Below are experts of layer 4 (counted from 0) of a mixture-of-experts language model. Rows are named router (the router's row for the expert), up (a neuron's input weights, with its number) and show model dimensions 0-127. Each number is 500 + 40 x the weight over its row's rms, rounded and kept within 0 to 999. Numbers have three digits each.
After each expert's rows: a language model's description of what the expert responds to; "gets" lists some tokens that make up at least twice as much of what it gets as of all text. This comes from a sample of Wikipedia text that the model never trained on. Tokens count by the router's weight.

# expert 56
router:457471492456580519513484540540484504530465514500440547558507519481541596512442482528500514515453562551493523502467537550503490497481589555503489399531561464503498507451452498507515531497480571506471549494486479456471463456471522465428534533487441484468508480393466479535503548630499550539537488522493496471597451510492511476424520568485416442519477502536488504461476512502498470546527
up0:490472514478534516540538491526505499499474518483501584636520468480502528521466496513520542408448484491512505490501471492542500495479500568505521467532498529650508500474517466479480506498472548502524447497531504445498525470497499581490495492472472498531416476486459461498465387511578506517506488547493500440459451532535408502455552470459513466503517466526371499492486484536497386497513
It responds to: Word-ending chunks after consonants. Word endings following an initial consonant piece, such as best, business, body, language, balance, little, Forrest, often before punctuation or of.
gets: "est", "et", "ow", "st", "ist", "er"

# expert 27
router:528501516445519541517451556546538538511540480471546575557543491459486475541420515490552505538449549507523476396584475483492496548514497499503538513488465486505511490451483471470533573513470525593534497486521450465431519469504520505461414506509460543454519479448446472552522530553477501515505486508482524481490374472549490600476531514504483420487411554534499505529510478540512407486487
up1:585486525498543576553392518497498519532526504489520540489562502542495497545481528496482550503478484505523405481483480505495499501495509514478482440520468535529495504395527500501414506501368555528479485512504447522488513430487486468436514497478497500501524479486401498503529513517527525500495515457516498498614472555519489524480501501496502435459466496638527526509502441560500571527412
It responds to: Occupation and role words. Words in biography openings on job titles and roles: assistant, current, named, former, American, by, to, plus list dashes.
gets: " to", " the", " by", "-", " of", "|"

# expert 32
router:468536553476537567523464514565509480582457469446553462489543479519497511483458497492483540438442642540541464468502546501521481481563493507458559493500486447551469482422364492484518509445513536486500483465564507483503462470474531451481530521462541496447460524494496475495498507556572563566474453481522499453530526479490480558492487521499501438588432551547516515480525492521572504502491
up0:507501516509508474497503519459460513508467485457503492502486469390520553520504513501561527525467554510523500607469498499507495453507406444486525486553490449476474503366432498498577486556444550492500500465495550487426465440480579519487532525486476522471507517410502484527517630547527543504538462496505514504544510496521497504490484620500511496558476503504492540495603483540539517519499
It responds to: Final d and ed. Word-final d or ed pieces, especially after another d or a vowel, such as Gwynedd, Differdange, Riverdale, 2d, installed, download.
gets: "d", "ed", "t", "D", "st", "é"

# expert 2
router:498497488480467502496497605469498534551523523433535490499482420530482533540423521470498543545497535575513528479534444519565477541517492443464547438483547525446512543521432463541547559538458504516538490495478472412496460469455577470502501506499503551492459499521517482500499563498463434581472490457493474478571438513494408510457485496416505544521428491506499524526518394551429522510512
up0:513500496536482505508527505500500507491494537457523508537515449543531425450476495547484517406437493531485574481503550532567528506494478498432468607431503437466549450474478502526610478509488588565513499535570505465503509527552479510458498634508430534499475501506501506483460541484468491443503501490471491454557474545541507493446509497541499497512530490596520395503498446474438502496472
It responds to: Football career statistics. Numbers, spaces, slashes and colons in footballer career lists and match reports, such as appearance counts in Team / 24 / (3), and words like played, against, club.
gets: " ", "1", "2", ":", "0", "4"

# expert 50
router:458514441468504550563470497510477533517480443433463474513533420474533613563490529538518532535480533532524500494509488482526427526557492510424492499510559486519518478515454522502512482550433506620439553478530449445521510436458530483466500516523397492479507519454461470578432555564524505496497427510487515480542553486573444517461473527490432480523507530559516481502456567506495478491504
up0:496553536499507473501575529533461542531459467520486576511495471446524510456503484378492493445440577512498544504471495448491464484562487521501534557526462488411448501440529456494470501556477519521508507392502509495488502492502534528546485514485454504485510498512480459504446611542485502532520519523527604464558510511541418457473464601472513487488501611501505481524520427536501462467488
It responds to: Word-ending chunks. Closing pieces of common words right before of, comma or and, such as thousand, young, universities, guidelines, domains, importance.
gets: "and", "ow", "ents", " be", "ine", "ing"

# expert 38
router:580427468487502520503465502432414517487485552508476507524499493457529441548463481507485516534467610545536488462552537437437531450490537521475518396467498505490594531544410424560539508529520516538552451493528494447499490552465540511520449533491469536469514462528430454496438526463502568510532500507477502446490503590559450509539474443549473521475522517546508506484458469517519472522534
up0:480439479484495539503546519487500669509463533481500521518577464485497505500420488510503522528499555529502482527477514500527405500500515467468513500500449478527500501450468489539500517500439534497504457498514456455499438455433501474459491465500477499430457522500451500437550518537431499501468491478481526580529402528543510464419459595491481420509475580530500478627499517501503479500492
It responds to: Ac and res pieces, dashes. Word pieces ac, uc, ec, res and cons, as in coaches, cardiac, successfully, research, metres, plus en dashes in sports scores like 1–1.
gets: "ac", "–", "es", " res", "uc", "ec"

# expert 22
router:517479531455533506527479512504503504514485521494598521534602431457461479540501521491514568515456575507516488476491553530542495469516502568419470481528527534559497489438425457471543506484469513535496472435454475491413463494533552455508502529468498497427470431534461517531458490498515552502472486430461539504473605496545495497542425497420538470541481564501475524531500462544440440479586
up1:585498560471497499550476456501501522463501525499512505623501464527498608509491441501503485494485495508527480477557518496546460502501488539485575485424485464496474562509472490536511515515454502442495501399494466509514505478504569392503475501502497502426431497452486496535453581519423614504477501501488572431508460519560489500431468455530470503519454523588461464525500492501468463534507
It responds to: Name and word fragments. Mid-word pieces after a capital or short onset, mostly in personal names and the verb "kn" of know, knew, knock, e.g. "R-ob", "Pr-inc".
gets: "os", "ell", "enn", " bel", " kn", "n"

# expert 37
router:497487466468534553595453517515541542491495471488517529543527509462523542524453561504524512477463539538525570452514533456514494560518530518461519492470494476465535508473448428573503520532460552474555503457533423459488402429476482453463481557490471545461495503537458478522481512534560468517471464529528528468475359583525474507422531568489494442518487521577526476469454472520482443528455
up1:479508436500511601509507490507455502440476542480518484639500501461534487510498549497590503439496514527502512506499537500587461503474472483514587513535376502577503509520502525524500484507501433506502503479592472494467493539499554508491432518442472517491522493446502504509468481504509500621439495502486500505500497544471452485514522522536476442503501480487492490494460424453464363554517
It responds to: Section-title word endings. Endings of section-heading words after == or Ge, such as ography, istory, ilitary, areer, plus life, career and list line breaks.
gets: "s", "ography", "\n\n", "\n", "istory", " life"

# expert 25
router:522483461453536535543466569478511541501568505469552519527539487454487554539448537492533521484478530517509504460586487491531437522534544542453502483427520474492524550497454484543527516557446562558520508442570513450458493427440526421439504524487475523481509514518448443524467471551445517529454487480511539463570401616529525563465471503470443414544454524516471517516518497498517487531478
up1:492504466491485602539494491479503500499444499495481516493487474425521512519496482558525502505427498499494556322526471523499504440481609509414497511440573467481519497490473484559498501655497532503511516466492525415504490484488575561497536482500528492499432492404437436449528489520527492519479503509520503494495530522514553551520515496500500446509498481493508496493578490499518526479524
It responds to: Table pipes and prepositions. Table cell separators | ending rows in data tables, plus prepositions like for, of, after, against, before.
gets: " |", " of", " for", " after", " with", " before"

# expert 29
router:486511496490508562537502564572465477465478544445530479511480509526490502541458528513488507457454525558534528509556496492494387515608483472433501520487445467550526485501479457547514485495427453606497415503507435493475503461425528508466510533454507522493488586550471479548466525582480484525423522491418566456482538469488506489529470510485533436543489574523499475548483546497460502455557
up0:572488581504497495493466513575481514525477570460564472505502479526472500569510558493547532549502503507481564504549476469518526486502531472485576421491481407462464646499402505540473474495493523510506419495500470477484459503422508509535502496502469525494476500500447504506459460565501559520464570497496499441600482628497498501501525522448510501500432443541518475523495493510491499499539
It responds to: Odd pieces in names. Pieces inside unusual names, places and countries, such as U-ly-sses, U-y-ghur, I-D, Ind-ust-ry; also England, London, Germany.
gets: "ly", "t", "I", "aly", "K", " I"

# expert 45
router:500499421479523522503467486502473531519494549468489473537546548534536504452441504467474483483503553541486480454531477518526481496571502498459522433432518482555556577526439518528493511531554543582487550554436533472415531461421537480480483517478472482471498511497420463515475549526510529573533478391487478473471440535568472502491428560544427476589467558511495475538479482456507494491573
up1:506491429475524496520489496564500502558419501548505466490492522509442496493529556491502558475488490468501514420581494486398496440488501548513546514475430555509516499496624497543554569585498490406425501496501477562494516440489500461466490482520503572517509497503439446559510492557492539441484570578407501493423490545478532502506481500499466550525486501429504482530497487507537500513500
It responds to: Verb suffixes. Inflectional endings on verbs, mainly ing, also ed, es, s, as in exploring, disturbing, incorporated, suggests.
gets: "ing", "ed", "es", "s", "ating", "ings"

# expert 17
router:525470452448506532546483562532507495517481505504501465486497528571501525487455454630517517525476526529467536531521479456427484568592480477480577465530479480482571554555474453527519503560452478551487468489464425459445458423530551426442499519515475491510518458449464542526483542582501516502485499551511486480503453457489545504495460521471495433563476537569432493563535462483488475455441
up0:472456547529583496511465496456421497502458608516495485503412500522581470502522564463481509476516486474490522476540500487519529486531454523491494533503481513479502581499402492504473444530403580501471381533476487590479551529462481503563449497444508502501456453506498500458495571559548563427484463503480517457501484504486502503549503506503560423553509503469432487526545490497528454508490
It responds to: Word-final y endings. Final pieces ending in y that close a word, such as twent-y, part-y, new-ly, probab-ly, supp-ly, Tyrann-y.
gets: "y", "ly", "ry", "ey", " with", "my"

# expert 44
router:534527474520537559544506576495438462618515535485529598530597504495454478610467534505546540479484541479494538495495480505466503487516460479459437514507454464532520509481490516519491555515477493565515506482489462545403488442489480483395498452529449485457497440562512453479487545556541473515478448454527508503546476545528425532505517473479396483491483572480492516491491482564495461508505
up0:567434436426452519497499500543483507495542516493439496575528498433494505604541479603478604605470505542534482487476498465496447540530525515475494488500418518498565475506490492497498456557511448502500472502540468498581500503534486481401498498500499497492460502432515459462510537505515489491447515469440524493570501502533473518510503555459521489505525539491413466506437529485458492516617
It responds to: Doubled-consonant syllables. Mid-word syllables such as ett, att, ott, itt, ang, ung, often in names and species terms, as in counterattack, triangle, Zhang, beetle.
gets: "ang", "ett", "g", "att", "ung", "itt"

# expert 61
router:496493446499546533555504523547538549422532485471535490496532521451520502556440488513546477467472502544525456494534563510468526488547458439432483458490555468449552542496520458508565518498383515514515428534473464478479434503502506515427472478495496558448438493494413465560457497529483510474464486487511534468516547561535455588504477557468451487568425515457514432504502477525546475553580
up1:500501457571588468500502507531421647508481492501529500505574499493495500566494501599509498505529471505500418520509467504540464525507496439497472471500464556493549538499499516425500498504524531497538480423494520496503448501499484522340485501476540499498481499447493526521511491493489468500495333480495557462527512501494521500455497465479464435456500498503501500551546497570502513500556
It responds to: Auxiliary and copular verbs. Verbs was, is, were, had, have, been after a subject, as in biography openings "(1925–1956) was an Australian".
gets: " was", " is", " were", " are", " had", " has"

# expert 15
router:515514455467553545532472556529506537558576519475509511529527482350500515563442586446503508536488530555539513430535530500534466530536531538463564452462502474506562514472446484520559505553422542597525467491569470428457496448474511463477506561498458531443488506510461444514504474552483487500458449497517517462528452544507482542453506531472462435544459534526496473515479484514466464530461
up0:482436475491517633507505550518452593546542496450500463504533500501481532525465507525482587513497539518537517439525515488508494468502526500511507493499430482543480467387492438494574580515430569491486497503506460457436405519499526414474482496480484561512493450460545440572503561516473488560468427460491544449498486505522512504466430537479440499504437509482462487520448467497481501501506
It responds to: Year digits, they/there. Final digits of years in citations and discographies, such as 2003, 2024, 2009, and pronouns they, there, it.
gets: " |", " they", " there", " it", "019", "016"

# expert 3
router:501516492457539510537443591546533538479541552409524512547504513459460505535451519481494504490400536551511491514545527509574481591492509538486520441501440486490460596472476456514527495526510511518572518499551508447441445492488540470504504556467449503425426442541486478514520477499509485528443515461497516477579398516528486502445511498467499413524475484526506495500507497583513408549526
up2:501502490486497521500510540483539569561498537509511500496517451490521509515507450500494500467551519561485493407509535435500433494519349508479605519497497500503500499498396500500470542500381559505543497500500476478499492472499468523469506551453470500500479480472450470546461521497524499497530473441419513494503500500511517465457449500377509454521408612510478539489574437489500500520470
It responds to: Sri Lankan, league fragments. Capital L opening Lankan after Sri, plus word ends like ference, ague, ivision in sports tables and list-numbering periods.
gets: " L", " l", " to", ".", "L", "|"

# expert 51
router:540501436441502540470438525526484594413484569480461504549494453506566534581472503517516517430504471530510580451540439467454448449454481552449495471448430476581495477476427452575495546470506540499521492533559478525436510520463504529521490496472518548500467492469509425496474549556507453484503517516468572407492457534508489580551510519520503497489476550524532483471486508537493511555535
up2:501496484524495499501531523511533490463423505501491587580462563426504510496498476514492478520538492449524559366494485507483523466491528536514491452478525505467435524506480512542481563519404474499487509501464473523535503463424493501504451501469452515551452485511495503494413518577434544462484504544522499497584531482492521502409504549476430499450550585486489446492650492494498489525501
It responds to: Latinate word stems. Middle stems of long Latinate words after prefixes like ex, pro, in: except, society, profession, develop, official.
gets: "ent", "c", "per", "ist", "ister", "cept"

# expert 43
router:524484464440554466495446555510448545493540525481579585544512467449579538498491436453484562435505490533533489469553441485510451536513461498483576505503457446478548455452535492537537567558510489540463525488505459477529502484477519526542484563460461535521386427472492490517454528473513480530422467515463570506495542482527455540437515553479496432528480470490455574528542497566501479466501
up1:457485519504526490609489510545500470525495514463468563499504513441401493598478559504489506521535522485501524563582492417501538486537577454477450543524488401516523531513485380534497512470448498575449471461508476425502490487497553498498487499504513504506508494572464506568417444496533502504489557533492470510488488484492481497560490505509497580483495556496503499439432441521505538418502
It responds to: League and le- starts. Piece le in "league" in sports-season text, plus starts like Mon, Pri, Pl, Sen and pieces like en, ale.
gets: " le", " L", " ", " l", "en", "l"

# expert 13
router:551488528451510542517506543544511516520545505488507431590486527475508523496485484484489489517507499501515492422518515462448534513561524488467480443446497447476538521439484491505544506451431493474510493525519490433511510455497507479495532553500438642393519493476422448525463494537540499495421471505472569493574488588523417464519549491431474517567478506570437503528492527563462465542485
up0:500477506531500444497437511447492526535503512530500486472485496464522557531477520501468498538497525507543493502496484556499500500493400589496446537512479543510504550455502501511542509499392516505498499499496462503498463482506501300495499520487483440443504502445430465581500547587490507568503481441499500499495526475500550560454529496460504504512518515613430480548487503502604504525524
It responds to: Section headers and infobox. Section-heading markers and header words in biographies and infoboxes, such as Senior career*, ==Career==, History, plus coordinate digits and the pronouns He and She.
gets: "\n", ")", " he", " He", "==", "==="

# expert 63
router:523383483524485540585444524505498483442496478441518514507505546419535563542449502477547488492469521525531538515543471473524476461505505553471483491431526506493503475487533424561523501575532528478448440534527498421458481526438575483519498541417476499524515510498442507518465519514437527499502522462439573436484499589541478549540451531509474543582481498443476486557496487531442513456558
up0:517487381527503586513522505468497499433418483447486543492557520496485567521455470555489563506505497500492539500422509563511508463502484496418585554496501424363498418514498486557525497539514479467504472499500447490506485489573583400497480561460509501497500440532492497517494508490516464486459487502516472537470492449543514511514489608534494518537478536508506553504495420478501500514521
It responds to: Verb-initial pieces. First piece of verbs after pronouns, to or and, such as hel in helps, sup in supplant, sim, em, dis.
gets: "es", " al", " o", " not", " em", " hel"

# expert 41
router:512516480457564538556439543541512544508508487482511526561502426408517539551474561443508503489474494520551501451546575478555438545550519516466488476505518462483476479455465446557501560521463567623501461460548466448450457509485543462513482541482433535490515514491451514517458464572459506456498419552465516446492451510518470490489484548490490499520471504616519456480514492512494443555461
up1:529503568490541614502484608432511518509522502464522456499510550498486481420472486556534515495494500499590502497511509460501490492510490525435500498476496502536484539354453488505510520571489554533500499561496471427472504500494500573499527514495492456481499476495480429541498517512504533544492491493490527480516512575516443501485490472499459436511499548674516514508526523593484460509548
It responds to: Line and cell starts. Pipes and line breaks opening table rows or list lines, plus pieces like W-ales, Seneg-ales-e, Japan, They.
gets: "|", "\n\n", "ales", "S", "\n", " been"

# expert 21
router:444507550384511542545496533489421537479479532418564545576493471526521538533487454540518506511504471502527470531531569483491462531562511586481516466535490499459482520512513478544553577576478487511442588472558483494493490466447485457418484524462478483487460493495478499502483529559441517532489448541463517496571491476563431437532442476437511447491459494575504508467465506536472437500533
up0:498387502535522504479475518516502481513528551416480496473508390500501472601536454510477502499552510507479543505498406495526408422506506531500493477500500379502506501491510471502518500491494499405539499479455499537539481489473488499474555469433493584462536496509432502427479520513502603537507568539518507436525485498521495517516528480455513494520472484460495495501515495608510399537486
It responds to: Hyphenated compound pieces. Word pieces right after a hyphen, dash, slash or parenthesis, as in state-of-the-art, round-the-world, Hip-Hop, 2007–2011.
gets: "0", "2", "s", "p", "1", "the"

# expert 57
router:520507469417450547541476510491496532467525526457519467533530509376530505534422516478520468448494490542547505479559462414522490556506505536480537464546526484514543488510485512501545613556463511540538556439547492492406489550494514532492467500451525502458491511474485524562410534536451461552468495462477525474547458549554438538475488537424449445523422557520519451531519488528483504487495
up2:492500511529475585523554506554507462490501484517500559447492495488484579522430405462480469514482493506487546568495525385500489426545525499510587527505453501500504504500534489486493480513410487444486503495488507391485559501510575556498512529502458492485522487536508431496464497531490527544487556489490475524595488451510417486514442534536459496462504472543534644566482501529501514509479
It responds to: Connective as, list dashes. The word as (known as, such as) and linkers including, called, became, plus list-starting dashes and table pipes.
gets: " as", "-", "|", " by", " including", " that"

# expert 47
router:508481515462518500548476570474490526451533530531498497515582474412544497557451499524541522492493568504574537402502437511475456492540468491479508454496454479473498567451422458510491602579445534466566517529500463509451485465469555477488496550520434530480491547466477467525527483523449458515485472515461533441494524566512516572445461541537460432488476549584505497536482467521455448554492
up0:490495517498522501498426584514481529583557542504552531493498445564483505561515432509501651461484559574589496500573491442518460506505478480441519496454540483500513480392409501560493476496507522515514489440506488469493458529482487500469468483473545575534509523493450438527504534527504501534499500444506550499478435506500447545513453500482512507513483464578479441592518491540516501490496
It responds to: Capital C and initials. Single capitals or c starting names and words, especially the c in Mc names (McClelland, McDonnell), plus R, E, G.
gets: "c", " C", " R", " c", "C", " E"

# expert 24
router:482445457415540556538477570493535569510543536461468470507525500443479550501459523464569546544487508526526547389578493463479517532563506600466503490510539526479558497494433475532543510525427507459432520497542497461501461471413482443491471484503471581449463469473466440490575463539547511501498565485499520519450477498537413499448474522496483485535458532510467499515457496476467458535522
up1:492481481519502538525504531472571488501542482523527495532491533517497419469454471564546519439508498493458502489466496450491562504486544494504500444504499404455414478450548525551589497578500541491556515455449504434507435393425554504432550512529507459461599506507406501563561467515497542506453500510492499535496484491508419471481501504520501500515524523523544428494490503445577508456500
It responds to: Table numbers. Digits and numbers inside pipe-delimited tables of sports scores, standings and statistics, such as 14, 4–1, 34.
gets: "1", "0", "2", "3", "4", "6"

# expert 10
router:499565438505506526501483500462495563482492488498493474534497533430512560541434486542491556511479591533485523475580554471529471450544513621443477480425491468538521476494468522536589471543436502480479507511499446534513506495472534484440538488414407581494466507481467475457420479501440506483489525486489512506516514540534454468465543502525553390550511493564516472521535494484485448555501
up0:523472542487506634521503500489485558484507427505513504492508467519457493591505535549512547497425534513552480420517521501560400555498446492465445502505531491498519454433496476498583515527434488568487531480552431539469515479523528494417500506455463433502479490481504475500446511485510566527487487457520586578480507435556497453547542497501493460528519511574499482511573501512502498564448
It responds to: Census demographics text. Tokens in census-style demographic prose about population, density, age, sex and income, e.g. "d" of density, "per" capita, "population", "million".
gets: " (", ",", " of", " million", " population", "}"

# expert 54
router:605496467437507572547528551558467468472563517470565498501487469528475553541482490538497569501447564565559505536488518500470480509540528492423547454503476490511488473499469407511556499527464514589514506445517511443434469448496508441444504521463480467477469498513503491478468527544510499529488446558479577534521520425519476468490500579479426478545497562573475544515445483529538426519469
up1:506513552527521509502438463525555481529590534525453442483484492512528517507517513408512444512479471500464487512479537529446561543527496526493495467480424503502524497527501480587519484509344568506510405484510542511421517488474499389515455501513499500491491529503499519514503529538501504494462426533488500496572454513496474531498500538447393457535509461497555369462513519493504485472511
It responds to: Name endings. Final pieces of surnames, place and country names in tables and lists, such as Dal-ton, Frank-lin, Paragu-ay, -ley, -son.
gets: "y", "n", "ton", "ay", "ley", "son"

# expert 53
router:567519505446508506592540569559533471516505533541503530550559481515497531547524441433470511497449470531544550479499439506506470537465423506495543458536474508520573452492422489583505450526429555453461516517513450478481467504458528490502478542489448523495480428468398455502464522533502476533524500459538466488471551559518461479477469482412450448476544599534474516539505439546534507512493
up0:431489490462502470520401510499473579482537498469478567558561550408526571568504555506492489543514507483538499445506489488423545506501467457493535498501415490497530519492564513499525496496502574540527534496459505497540430523413507494488482640467506577455455501496423508572520497532504501500461490496500499438491496494520502502450453516509502491505500499466385441463500462515500463566475
It responds to: Years and our pieces. Digit 2 opening years like 2015 in dated text, and word pieces like our (T-our, s-our-ces, fav-our), eek, ummer.
gets: "2", "our", "ack", "13", "14", "eek"

# expert 4
router:503520458523552498570415545567522542457480510483600516510529491475521552552502558557520501554449544498542472477520475478537488478518495469464582429464494511530492537473452439516474536491459533567526457456556501504458480474496537463478467533476451482489440510525478450522454556548510497494487410431497537469549497581528515555513499556417424505521458496486450467553524409569505488516516
up0:506481388507517496543492490532520488522524538439512526464555464545477478466504523516507597510460520535636494514581482482458490480490482560327501506497479513578456506481467508521483505592459495481449397511546508492523516437491561506523487505476500513504500522514505460499497490477518479492499480535496562499436509500569480492486429495493501504494521548498483568506558422518426472520518
It responds to: Table cell separators. Pipe separators and commas, semicolons or dashes right after a name in tables and lists, e.g. "Port Adelaide Pirates |", "James Douglas,".
gets: " |", ",", ":", ";", " was", " –"

# expert 42
router:493484498486500492525512582488492511515551496471538584545513554470519494549443442511509468548480547512551445469553493456583474548547491554451558483430492511448570481491520454467498539542492501411458538518574467510493487423422498529516452503400465537502465460444456439505485475493531468498474526455526564493531462521529458590480468491552496495501457474498476481525521487590446466561547
up0:541500489494510505592503552485486580524481522522640424501487537496554500528466501522446466498521522500415500544541494507572493485584518491472520497388491485499530510412501475495517495494513559498500500508519514501499504543478472362501548516433495507504498543487516485490450500543527494472451492439457556499497479571506521412435514491445456456498486483494502492486403483502566507479566
It responds to: Lone letter e. Single letter e and word starts like e(pisode), E(arly), plus pipes and symbols; strongly the v; t; e navbox links.
gets: " e", " |", "re", "E", " -", " E"

# expert 12
router:521500444482535535554440543543522515510531514471536550518515482376508550560465561471488531500439542553534542455556513474557453540552541559447505452482540488467531538465446455509547533581446543584526486504571489436456462464483533455493483550475473527462491541489454461511476516536490460509453447531497511446517424556535479495470534537447476437538448526551514458505507477490496462542441
up0:552493490451494545501518613471489500515507562455494562530558493468478502502478497513516580476372426509569542502502500476486482440493482467507516457513564506494481519491535497497524596537497517412518468510519503512464458450520499448506493577431414578504462513511508519534437514487477532497513429472505502516549555475483408487447498505485431379507484480484484576499490506480478497489536
It responds to: Line breaks and boundaries. Paragraph breaks and sentence-final periods before new sections, plus invisible marks after coordinates in lists and tables.
gets: "\n\n", ".", ")", "\n", ";", "%"

# expert 16
router:506485481471507505565452514453548594439520557459497473517587452508471504537430510439476582474522455547566554454560461520469519479546521477476527451478450475500527511476497512524492533515465538457498531507519465499468425435454549483470516477492484497491404435528501485558492495590498543492470440472531502416602541560535532573499509511453523507508515509517480469500492441571503448545466
up17:558373505498501516481389491557471502468531532480504462515523402509491527462517503501467504494516504492452500554482445527484509519500450475405483535548491512482559522499500509493561447536494523576506493502594507410565497465433465553472504521498536506501491432493467448504503522481569489528531495506517500463516469452586498453511497518512509547471477658508467536506500452513511450505451
It responds to: Generic subject nouns. Common nouns after "the" or "a" naming a work or organization, often splitting before a verb ending: film, album, school, show(ed), record(ed).
gets: " work", " film", " team", " season", " series", " record"

# expert 33
router:511468441511543473570518576565493482421477490503540493535508478499517565533533499475562575475460532505509468492488538546496527480491526549443495514444529448549528499446513463538488539562436503531495499438432466482447432483485510497443505511530539461421521495518468463571504517551534518510460522524442590454453529547582508484492538593491489468493419530531458512505519482526421479423561
up0:578523505501505512505506481569502494508504498513444491504499523506504472561502516426501498558527459530493529519599503485503369447529498466501581499423469499497509484533462568450444497502510490522440470428512532472511534471532491438500446501495454567503502500460478517496499516510500477497495499523543511506657447493422372506508500512465442560513516471612476501466510488532504472509530
It responds to: Name-initial syllables. Second syllables of proper names after an initial capital such as H or W, e.g. Wyl, Harran, Shyla, plus up, down.
gets: " up", " Har", "yl", "ind", "h", "ild"

# expert 8
router:525524539502485585564460518532492555469510447409535477488504519429538569514457485491541547481425475468516495416499522496511463542494538485484547533471481498579464533499403544501492485463457542492488511546491492420426503496502550500562400564474490532454465524528476457509476530555485483474473525492516513457539492502543509571476514542493471420513477523526462424516479490570526409562553
up0:481412523445504468503484546499492501500613498497511590501503446507531498478460500500545498470449511503493491520500555505508500498516398486407506496478501499500578579496518436531524511570491569486499495493500476491463453487498528422428518518508501529507511505502492502497438490499471484521499497498453527412485427462537472487466500502498381499568496546548440514627505411500461416501513
It responds to: Suffixes and passive words. Adjective and participle endings such as -ated, -ional, -ous, -able, and the words known, used, such, in expository sentences, as in Professional, listed, reincarnated.
gets: "ated", " known", "ional", " such", "ed", " used"

# expert 18
router:495497448487557541546469554563518546520555518469525529540519472399478552545497563496499522492468547559552527448543526476545457546562514561449524429447527483462570536476450448492527513568449535583532516495574459432452452455467506479496486534458477542442497509508464481505480513551497468510447432515477530453534425556522468500437545533475487427533473529553515471472496474516482463514456
up0:543412529440494531609538560525496490479442472508488474520529484468481539547506455526509546439530465569517515479472571499481514535550506556502508496484480535488522534460480499575549517525469518512424497508571534421432469537506564556450492475493515549393491542491475488593422532440499526529516469508479480538551540486491476473550548548466445481523504565557434516524534478556501469517513
It responds to: List-entry endings. Final tokens of list items before a line break, such as taxonomy ranks (Animalia), year endings (2007, 1990), closing braces.
gets: ".", "\n\n", " an", "0", " of", "\n"

# expert 31
router:471512405448512530536511514480505574538474543511559483510540468529493496554433472523504567548426518488530545540496495455549459545493531426494583540530447456514454570513508506509528534533448511393440468471512447464504433531533573479458515551422455526482492434424435441517529513543464573470437489482455515476510471485541472532482427499520519495514497532513481521529520512547527530551499
up0:578526502458481502566480508618481452503519490530485454496475496524548601457407485441520529445500481540517524499549625473512442504508507504474505497489514500535511449489491500493515510565495537486526529491489519482492470423390476513369501503555420497524441501569483510437504502512486457482506516496508513557504446507497459428501465502501450471504476555547526413503458514538511504529477
It responds to: St/Sc word starts. Word-initial pieces st, St, sc, Sc and other consonant starts, such as stands, stone, Strinda, scarlet, crew.
gets: " St", " st", " sc", " G", " Sc", " The"

# expert 23
router:476492425501556501516504514538521540553508528481495526572449463431594535564476530470448509536434569585543535511506542485559404540493491505481511438523527499483445542486496492529532515530446541545441434463455523450474454436492540479539523588457469463520472440488466417548511551533580437510519461511473500483500485489526478463506485570442484475465512530554495516522460456549487487477528
up0:583500475387515497500513497513513503476512473467519522534502531471611500502504513541507436430410499480529556500495533504496491435440544502469500422484531499516455646497493448473517454549396502520493453440531500499501475505446509572450502478493494506512428497502434485491490529496513525501489517540467499486481490493493504510434613556506508490496451499504452522561487411576472519479504
It responds to: Vowel-led inner word pieces. Middle or final pieces of names and nouns after a capital start, such as Pal-ace, Ven-ue, Z-eal-and, S-eb-astian, L-ands-cape.
gets: "ine", "at", "A", "ia", "ade", "ate"

# expert 28
router:491498501531518517512462527489496609531496544496513512581514488492471585526460514537533533503542605505495458443548522444479514415510448473462565492475464466547460495430433494541480575528515514433493491505521461457482464445474515521528471546419515460475436496521547406482457494485478577498492530483470555467582484514532485495503472473451524503527425484513505526536595514468527511578462
up1:500546502503486497545492550545496515500450497452548571575479451510484438579502485535511508501499518506511555553459436547541358468541496502451500363501450416496499504439476441504488497590499518440482499465500477497504499535383464513529529527501500505507503486523485496657500467500487505540524492509476524497541519555505519507540512501492496509454460523574513488508519485499447470494478
It responds to: Capital D and V. Word-initial D, V, N pieces (also lowercase d, v, ind) beginning a word after a pipe, dash or parenthesis, e.g. Dutch, Dissent, Volcanic, drug.
gets: " D", " d", " V", "D", " v", " N"

# expert 48
router:566409438504527482535473518527428541563488520406503528499538479465527537569438542524499515503478604584530528497526468488534465528499475518451543433467537438481566484526408489496499450495460536549497506460496492423527491452481477480539527563448517448429487520504459472487477517562528525511507522501499521490555505571501456490420461527549538411525528495563469497517497514542469451544495
up0:461466463475561475542429500530513473522498533496520502504510497515580512514494557582516465496496437591490552495595445455520511505485544520497519453497499535444431506513463434497490490487511514504505519501480552494534455543590503513499462473488406497519454501505498501527395469536490489498428505520440477521565426613513470548495492518548509407499511523485491536498480552592410492545483
It responds to: Word endings after qu. Closing word pieces after a stem, especially after qu, such as qu-ite, quar-ter, pla-que, plus UTF-8 byte pieces.
gets: "\n", "er", "z", "en", "ter", "or"

# expert 14
router:510499437471520527488498579540508531450478568504484510547531484487500521541496433525502572440456499557525483461518554443535453511506498502497506466484445510595465480431531520586526562517442471516540418485554411468486449493498524491501453580471455485473517494503516403501460602510453466532453448481444536503506503545483515518476518522489433459515495552590557533528502531508460435514496
up0:582500517501504510470510587484489573505493485508501511500510480510495493477484537503523489536470559505506481519501526468553460487483491477508508497480520565467499498401478475465502499576409500501438412442497507430450486503535455537505529555510527499446477551473430519604464554504492545493484475448520524505503530616506420535444543544499524509466480489552504509544560475561411592551432
It responds to: Proper-name openers. Beginnings of capitalized names and adjectives, often after the or a, such as Austral, Royal, United, Afric, Indian, and single capitals like S, M, R.
gets: " S", " United", "t", " L", " M", "or"